From a checkpoint of a small mixture-of-experts model trained on Wikipedia.
Size: 8 layers, width 384, vocabulary 27588, 246M parameters.
Experts: 64 experts in each of 6 layers, 496 SwiGLU neurons an expert, 2 picks a token, a softmax router.
Training: a variant of Muon for the experts, 6859 steps.
Below are experts of layer 4 (counted from 0) of a mixture-of-experts language model. Rows are named router (the router's row for the expert) and show model dimensions 128-255. Each number is 500 + 25 x the weight over its row's rms, rounded and kept within 0 to 999. Numbers have three digits each.
After each expert's rows: a language model's description of what the expert responds to; "gets" lists some tokens that make up at least twice as much of what it gets as of all text. This comes from a sample of Wikipedia text that the model never trained on. Tokens count by the router's weight.

# expert 16
router:490491517491438511473470492507494490489502508529535525505471482512482503448525525542522538476461472468521536465523505486508516496540510510510512478503461464499524522482491459541518520479503509495487473533564497480526539518484503474502518493489490505482454457495463468480516485506472525505508480495512530529515501446537530534472480493481481497517516515464508523508473454518488490532508
It responds to: Definite article "the". The word the, and sometimes its, his, this or their, after prepositions like of, in, to, as in "in the 2011".
gets: " the", " The", "The", "the", " its", " his"

# expert 23
router:494523460477504518500482477489489480478492467527500475468495495517468523510501499528515521511548502473518525486482461468479476519476469520536507516494513469490504547504466528476500512441483445505477479472532486522513483438505487463523487527489518502522505464485482526484517459500501481527455464472476474519506516536513473501541481462474496505475485510520503523445496518495510488479502
It responds to: Mid-compound hyphens and dashes. Hyphens and en dashes joining parts of compounds, place names and score ranges, such as Lot-et-Garonne, father-in-law, 8–6, pro-agreement.
gets: "-", "–", " -", "|", "/", " –"

# expert 60
router:535481528506517534536529483505546519516498516503438520494513495497460524487500506535484488493484501491464480462441474497522501508497478524475482493481479558495522502506458533508490482492510488492473533443486474537516513532500468510483463505516518515513507524511521496534490507449544484480505486505561500512514499505542491555487476529504546500523488471521517554494514502467475473519513
It responds to: Numeric data punctuation. Parentheses, pipes, commas and digits inside statistical data such as unit conversions, census figures, climate tables and ship dimensions.
gets: " (", " ", " |", "1", "3", "4"

# expert 52
router:515494521515489467538550482522526505515502506470515473495507509530488531508487494525471509510494473499505513482459496520496510469504486464463505493523500551530466464484502508541515521536491531487498522523479500510470477525517481451474536494521469552468502516488446476503524474482512501444480493530515541481513513471484549467485529490486455498495516474480479484512501505497525553491498
It responds to: Digits in tables. Single digits within numbers in sports statistics and league tables between pipes, plus Yes, x and dashes filling table cells.
gets: "0", "1", "3", "2", "4", "5"

# expert 28
router:522529494475536474499523512534487487474494522497523470533496521494482541481474521521509532501481506512505496471457505461478467480526507517478448505487555507474526491547510541515521480530509491504502527483495537525505535532524524514516487496534504512458489500520505483473538499534539493527507509500501495462527502465471515471499496544485460501519471536510559529514530513493486470528525
It responds to: Clause-joining and, comma. Commas, and, but, while joining names, list items or clauses in biographies, e.g. "dealer and investor", "Borchert, who said".
gets: ",", " and", " but", "),", "\",", " or"

# expert 49
router:495507476491538476517515499500459512486483521506519528526462492495452482545478506485495509543456494533481525492495534547509529520495497492496452500514483456517529515451478505484514533493506486524525512494530541478484515500504504507452497507515495487504483511515485503545529508498466467499507508527512512449466478486475516520470486538502475518477468476507524551489529534504481454505497
It responds to: Time prepositions. Prepositions and conjunctions opening time phrases in biographies, mainly in, plus during, until, since, after, before, often before years.
gets: " in", " was", " In", "In", " after", " during"

# expert 32
router:502545523498506475529519537535521528486468487495477514511528515482469497522507517519506546508443529508491513529478519539484477512480533492466517480533494519516490526533490529518487483520481513522520490516488502524548492504497487532531537525525501447477483496505540497477484491509499473510468526536506551470459499481514493489487502526512490476457492502468495481492478489506488530531487
It responds to: Function words in prose. Commas, articles, determiners and auxiliaries in running explanatory prose, such as the, these, those, is, are, often in general statements.
gets: ",", " the", " that", " is", " are", " and"

# expert 53
router:494531509478551511467475500529485514532507465483503484472520482477479506482516501451476510547532527535513498481470518498478502517485491501476463523463551520482492450481517480466502532459530535499476514507525472507502470504546530461538495519529458521483492503485488514473481468466534494504505464485487482504546498477483503500512541488484500526488489481481514505463528492494497476499476
It responds to: Cast and record table pipes. Spaced pipe separators between cells in filmography, cast and fight-record tables, after names or places, e.g. Sherry Marvin | Serial.
gets: " |", ";", " –", "|", " —;", " -"

# expert 63
router:475488516503552531453457487490511448502542491482502551482572508514453512495557522480480522532477506467500491462493438460490501531530495521518511507483476507471522498522520532472475510480527466517507553478513494529502529459508492501548551467529485489484491470518493520528493488511490466504513510502495507490526528477530465560527556500486507439499537486502467505455521491507483461528453
It responds to: Infobox field separators. Colons after infobox field names and pipes between table cells, such as Coordinates:, Running time:, Succeeded by:, IPA:.
gets: ":", " |", "|", "-", "=", " -"

# expert 57
router:526483554480500458502487494549533522509533481520441517468562508486503545476529522506514498501438512452499494482468461520525496514456521486470505493500496520513490453497527520514455481510517494495534521480510471477524458505496496525488500477540515521517504493523465462527553513487522525462484461505505532509460514459502509448473499461506548484513529506488457473492469526477456492528509
It responds to: Sports statistics tables. Pipes, semicolons and headers in football statistics and league tables, such as Apps, Goals, Pld, GD, Pts, MF, and score cells.
gets: " |", "|", " ", ";", "–", " /"

# expert 46
router:523513517491510528497476485493472487510468541506447539498485534504532494503556484519527502455494484503530504484510500468548474497526524539471483526531501492530498472493523521470463481477516528463521511443465457499491492468487470524468505559495488479463486505519463502492483531502499526493457492500504472487503540513460516472489509523453520519508483507468532524493493511485478516524503
It responds to: Section heading marks. Closing == or === marks of Wikipedia section headings like See also or Reception, plus sentence-final periods and line breaks.
gets: "==", ".", "\n", " ==", "===", " ==="

# expert 42
router:491483509486501490506504485466500499508502502485526474498484494496557471473498460494497533483529500487473497552471500481543552487505487544453482473486466464552447508467542464510527526511530495512517503530497508500478511515536500508470497476515507445536493485494480553462572527518526509513498494508450491523538511525466477492506485489539516529444502540529481492530472541526510481535463
It responds to: Non-Latin script bytes. Byte pieces of Greek, Burmese and other non-Latin scripts, plus odd mid-word pieces and leading digits of years and ordinals.
gets: "th", "1", "9", "8", "7", "st"

# expert 55
router:500515503498489502447454464514463539515522517476505515515493541492480519473502505526480487513471493538495515467507546499510487526516506461486526544463525474484517443464538513503483506522481511517515468509475477502479527462513473508533527505439501512522499476531492485495479542498508549524491445532496509451517507509511539495519490543537538480516464471548533536515479535451488477464510
It responds to: Line breaks and headings. Line breaks ending lines, especially before lists or new sections, and == heading markers in Wikipedia section titles.
gets: "\n", "==", "===", " ==", " ===", "===="

# expert 5
router:543484545546489497514467538503534474512531453483510528453562531468474551509489495481482524496523516498495510465500534480525508490521473480495552514487518527486526502544467506498509496504532495478521537501521510497487558442454508488540563472475494515527491481508457481514507488445521499521500499492516484526470504515543498508536504530513488472469512521517521537490511510495478520509475
It responds to: Infobox field starts. Line breaks and leading dashes that open a new infobox field line, such as Born, Website, Genre, Record, Elevation, Binomial.
gets: "\n", "-", "==", "°", "|", " Born"

# expert 59
router:496512532446532518468486490551490487476525471491474516480490508453463517480497489476469526501469489469501483483470510474446536504515532471471516517444496541460503515498498569489472448511502488512487506506532528538492504501475487525538487532538536500525478503507482498485523493501517491509526520509529514518503515456473511534515506540478513498468510495517488530542514514473456471526508
It responds to: Space before infobox values. Spaces and digits starting values after infobox labels, such as Reach: 71 in, Total: 30, Formation dates, plus born, Apps, Gls.
gets: " ", "1", " (", "2", ":", "born"

# expert 24
router:465527488472519536497480498538486500493517515465475513493469449523490483531533512514444504505489511509473524481497518468482533505535532522476498529520475457474498461519454526453490537500483461466488535487509505476536534462523484533526469528514492524524490502481482539532504496507481468499523516492489540511548491494522447497486461484494520477520510555521561494492533468469465519466522
It responds to: Quotes, slashes, parentheses. Punctuation such as opening parentheses, quotation marks and slashes, especially in and/or and unit slashes like m/s and km/s.
gets: " (", "\"", " \"", "/", "'", ")"

# expert 50
router:527513507513510519512453513512493524524487500506524514542487480508447495517480507532480520510485473513515514493496496566537487509526527481540502520503527465525522465476484512448511488488444528538484522489558491530464547520555498459495488509516514520471515485513492458485477499498552534453508475467511501483529499484498488535488523503522443464487520494520520484507497506576493506546461
It responds to: Prepositions after verbs. Prepositions and infinitive to following verbs, nouns or adjectives in prose, such as opened to, applied for, emerged from, into.
gets: " to", " for", " on", " in", " by", " at"

# expert 9
router:487513447496506510473484500507497533479516517493423492477503508490527485507491537527541488489500482494528546521478512483461504441498498487494503493503537492519499506489484486487491497533506494460542504521461516507491475459507544521523507505543503517455508482490523511503450522536520461532504525542542518468471503519532456459500507511495495485486449470498483519488463494492488493482477
It responds to: Auxiliary and copular verbs. Forms of be and have, plus modals and also or not, after a subject or relative pronoun, such as was, has been, is.
gets: " was", " is", " were", " are", " be", " has"

# expert 34
router:451517509494526519491487558536495490528464516506509489485462528524487480511471538503479536521495498513544539487474497495481468479536541505492511511498514478523510441474492514485498491497478508529486453484542472539452505486516465474518482518511524502487466473521523478444522453515535486514482521495494511489521477522482541496475500534498513463511508533486471488496492493550502514501483
It responds to: Prepositions after nouns, verbs. Prepositions and linking words after a noun or verb in biographies and narratives, such as role of, debut as, including, called, that.
gets: " of", " as", " with", ",", " by", " that"

# expert 4
router:485493498495525555530459499494510487475534523508504525482468495466435540520511488494469509498543513496482463487468479452518506500469530480544544511456508485462480523528462553474482492467489448512474524506475520475516483463496530476531517540530462469505500478512457502482470453496548498509462499440494468497490519524501473521507507499495509489461488502551507517502501457502463491466511
It responds to: Closing brackets, list dashes. Closing parentheses and brackets ending an aside, and line-starting dashes or = marks in infoboxes, chemical data and titles, e.g. (kg), - Molar mass.
gets: ")", "-", " =", ";", "\n", "}"

# expert 25
router:490499479507479520501524544552481514489471484460494487540482507460457520478521470491500538507437481505478524505491513523473515480481516490503546518505537537475508486502470523526517496514449495514552453504461484485488502521490493543490482481537503540495494466479527508486492500474470474496528520559501526495503543539465512489483542533497535504494500509486526462489503460477512485472490
It responds to: Inner digits of numbers. Middle and later digits inside multi-digit numbers such as catalog codes, years, times and coordinates, e.g. 809, 1953, 4:05.
gets: "0", "1", "9", "8", "5", "4"

# expert 61
router:521554472501507518475532488514516482527524483488525519501485475455484491490462501474474534510446480561474495454490508543509473456497509474458491515517534534484456490506489483530492526537475502503528502532471498486488522494538472478482514499517466541475507514492476491469515476506441473471518523530461519456530523494474516476510491435476516521529500507482498521481464509507494482462498
It responds to: Date day digits. First digit of days and years in dates, especially 1 and 2 after month names, e.g. April 26, 28 July 2022, plus some weekday names.
gets: "2", "1", "3", "Amendment", "November", " parents"

# expert 19
router:538483575512525490477520481536513518467524482500507469523511535488455514449495543548485494464516498482467470537510469536459500510474524475506484477514456535522520461512481519472466507526554518493492537506525507499509432495509472524461525516531489509460533484507477498495495535457545500455500514494512465472534495470461502486496499486519504500541492471452479503496524479533562536490500
It responds to: Table cell spacing. Blank spaces and signs like +, −, ±, £, € that open numeric table cells just after a pipe in sports standings and chart tables.
gets: " ", " +", " −", " ±", "+", " ."

# expert 31
router:526484511521473516526487517536483505547525497519512509485513522497462483518475523488487516484520472525474522469520515515517469530523553498503481498535469495530475484483488498477493464479548515542510467466457470484456528488463466524509520486504494527511470505506489484444456531473511502518515487533552503468503526528483515509520530486489484475519483474494509521500469497488475505485507
It responds to: Sentence-ending periods. Full stops and closing punctuation ending sentences, including ." and )., plus some line breaks before new paragraphs or sections.
gets: ".", "\n", ").", "\".", ".\"", " ."

# expert 43
router:516496497543463529488542494528515516465499481473471475457460525507540463490513498489519508516493526475500540539494461512498506504525487516512514496508445480497510553535440472535538464536523488482491526535510471503482515467542464482484498519471487513491479476520491534454473501482518515495493517473500489511472500502455540501491529518513491509540474565510468513509513485525523481485500
It responds to: Possessives and determiners. Possessive pronouns and determiners before nouns, such as his, her, their, its, own, new, and possessive 's, in biographical prose.
gets: " his", "s", " her", " their", " its", " a"

# expert 39
router:466461488523515505502503499503499546555464510480549496555446510499485527478497528487505483520501475489487500501469467540507506490492513493464546497510506479470557467475531489414517476435529529516517453488548482502471507493516481464466467489538507458528509502515488527505517468506507496534517527481473480537525486499475489479454508498503470503516500487462460509462461483520491530491519
It responds to: Prepositions in institution names. Prepositions after nouns, mostly of, in names of institutions and titles, such as University of, Faculty of, Diocese of, member of.
gets: " of", " in", " on", " for", " at", " from"

# expert 54
router:490494484504487521481526497528491522484524512484521470513443545459482495503482489505492488517467473515486480477494503494473495483539554493451520556477519531488532458507504510540505514533472511515542509501446476483468511528468464547485493445514513477528530473515473500511490537474457488531525491557480524455514544496498488475484469528500493525492496515475528521501501477458532463485528
It responds to: Year digits. Inner digits of four-digit years after the first digits, such as 19'6'4, 20'0'1, 18'7'0s, in dated biography text.
gets: "9", "0", "1", "8", "2", "7"

# expert 15
router:515518528554519534460488511524507537484514477495482522497482530527519456532462497516505559457491467529493533528456501517488527461497491474544475485510456484468495492485493497535508510515495535528484501537499485463480517486483518518507521521522530490519526460483488476497499480522501495474486507514532532480470489439472497509494483511539485515483497512508510485476465503521481544489471
It responds to: Numbers and determiners. Articles, quantifiers and number words opening a noun phrase after a preposition, such as a, one of, several homes, second floor.
gets: " a", " one", " two", " first", " three", " an"

# expert 29
router:513537489499545448499459546461480464476488536531472470521529463501536508481534501491466539510507522486477461540507472516540481491450482491485504510522568525497518480525553471469485478487532497486506518455479479542482509464459534513525545481529491491461471512504517443513483490514449484515469511502528498546495466482518491507517524483486490503437496531454507516510536529500500475524526
It responds to: Country list separators. Commas, and, pipes and dashes between country names in lists and sports tables, plus IOC-style country codes such as ITA, JPN, CZE.
gets: ",", " |", " and", "|", "-", ";"

# expert 47
router:484490517505521531485525514472514491512507482495490474443544511480491526527529466482520479499515496526473499482455490526504544525443488509511479489500479554504456516548520457458482503463533482492465539477496511488533499533532508511487516495494485533517514521510536502525496490471519511469463531512529494512490517488488499529527469509468523488522480475486516478510483502501503531533423
It responds to: Minor planet tables. Separators and reference tags in asteroid discovery tables, such as the middle dots, MPC, JPL, LINEAR, Spacewatch and Kitt Peak.
gets: " |", " ·", " —", ";", " MPC", " JPL"

# expert 3
router:490481516486513518545494474493485514497462514479528475502529515491500467487506512491500538516467494521476494492466494507511465493509478528455502485469524549512518486472470512484489509482516455501497516465465528532484474528519499492511469538530511463509514509533479460541457480551476483553494497445500486534505554509471450487469471467494513489535511522541496481535497537529525467470530
It responds to: Periods, commas in numbers. Periods and commas inside numbers, initials and citations, such as decimal points (3.59), name initials (J. S.), and vol or ISBN.
gets: ".", ",", ":", ").", ".,", "),"

# expert 11
router:471536563508496462514508507477508481512454522522482529470507502455506479501477497511510522511511521525510490494447506534544536508493492445514471500501481518506514480555533473479470486494502499543482547510526497514505470506480486547496534517477474533522505552507482480505515481458474488491481454476478497542500480510507484498521527470494510506530559498532490469511497482519517538483543
It responds to: Sports score tables. Digits, letters and table pipes inside sports result tables and scorelines, such as 3-4, W–L, 1–0, KO, TD, N/A.
gets: "0", "2", "3", "1", "4", "5"

# expert 56
router:477486558532506531504514494449506475513520528492500485487497520460454504499533516521519470525488488503508512477484492465470526473525466506474491493488540555467508474520474520496515472509504505538470462472495489527488507538509465494455504477500473504490485508519504485531469485447458531461470492527485483480488518507511491498503488527490487495505471533521496528525539506493532440478537
It responds to: Digits in numbers. Single digits inside numbers, especially coordinates with degree and minute signs, also years, reference numbers and table figures.
gets: "0", "5", "7", "3", "8", "4"

# expert 0
router:506499478463514511481483494541521497541493515472509525456546478466476480485490516479491523481520494492542509496471495490482511476532529492490484499483514466455552465507539535528521482476471518502499502486538488464495468491483500506541500488489462493530513503473451490491494483504507477485550492530487465499501523504526481528524522510523525484537516502537499503481511508468443477538486
It responds to: Table header pipes, months. Pipe separators in Wikipedia tables, especially after the first header cell, plus month names in dates such as May 2019 or September.
gets: " |", "|", ":", " September", " November", " January"

# expert 26
router:540490483483486561524458508473484528459502501460470509464500495496539489499482488506532493523542503484526503463504552522471490480494517516496467480491499459468510506490468450502481496511464497528452493477481525485487486467509517534518519487462509484528516516504535468504458487491495510514488459494521530503516498491520493536540512466564476470530461467517474512470517466470491538489512
It responds to: Clause-starting pronouns, prefixes. Subject pronouns and opening quote marks that begin clauses (he, it, which, who), plus word-initial prefixes like un, dis, re.
gets: " \"", " he", " He", " it", " It", " which"

# expert 30
router:519518465556442491525507487517516538534536495493487479526470535524482494494496468467516550492506507445486480514481495464497500496487470464544504491501485506476524507490528492535485507514491516528503449507469515477480517485555496520471461509480485510505504471483469519549491470489438546485486517477492469504505541478473448479537505504506461521500489514515469523499476503528484463498512
It responds to: Nationality and civic adjectives. Adjectives and articles before institutional nouns, such as American, British, national, local, public, former, in politics and government text.
gets: " American", " a", " United", " National", " British", " national"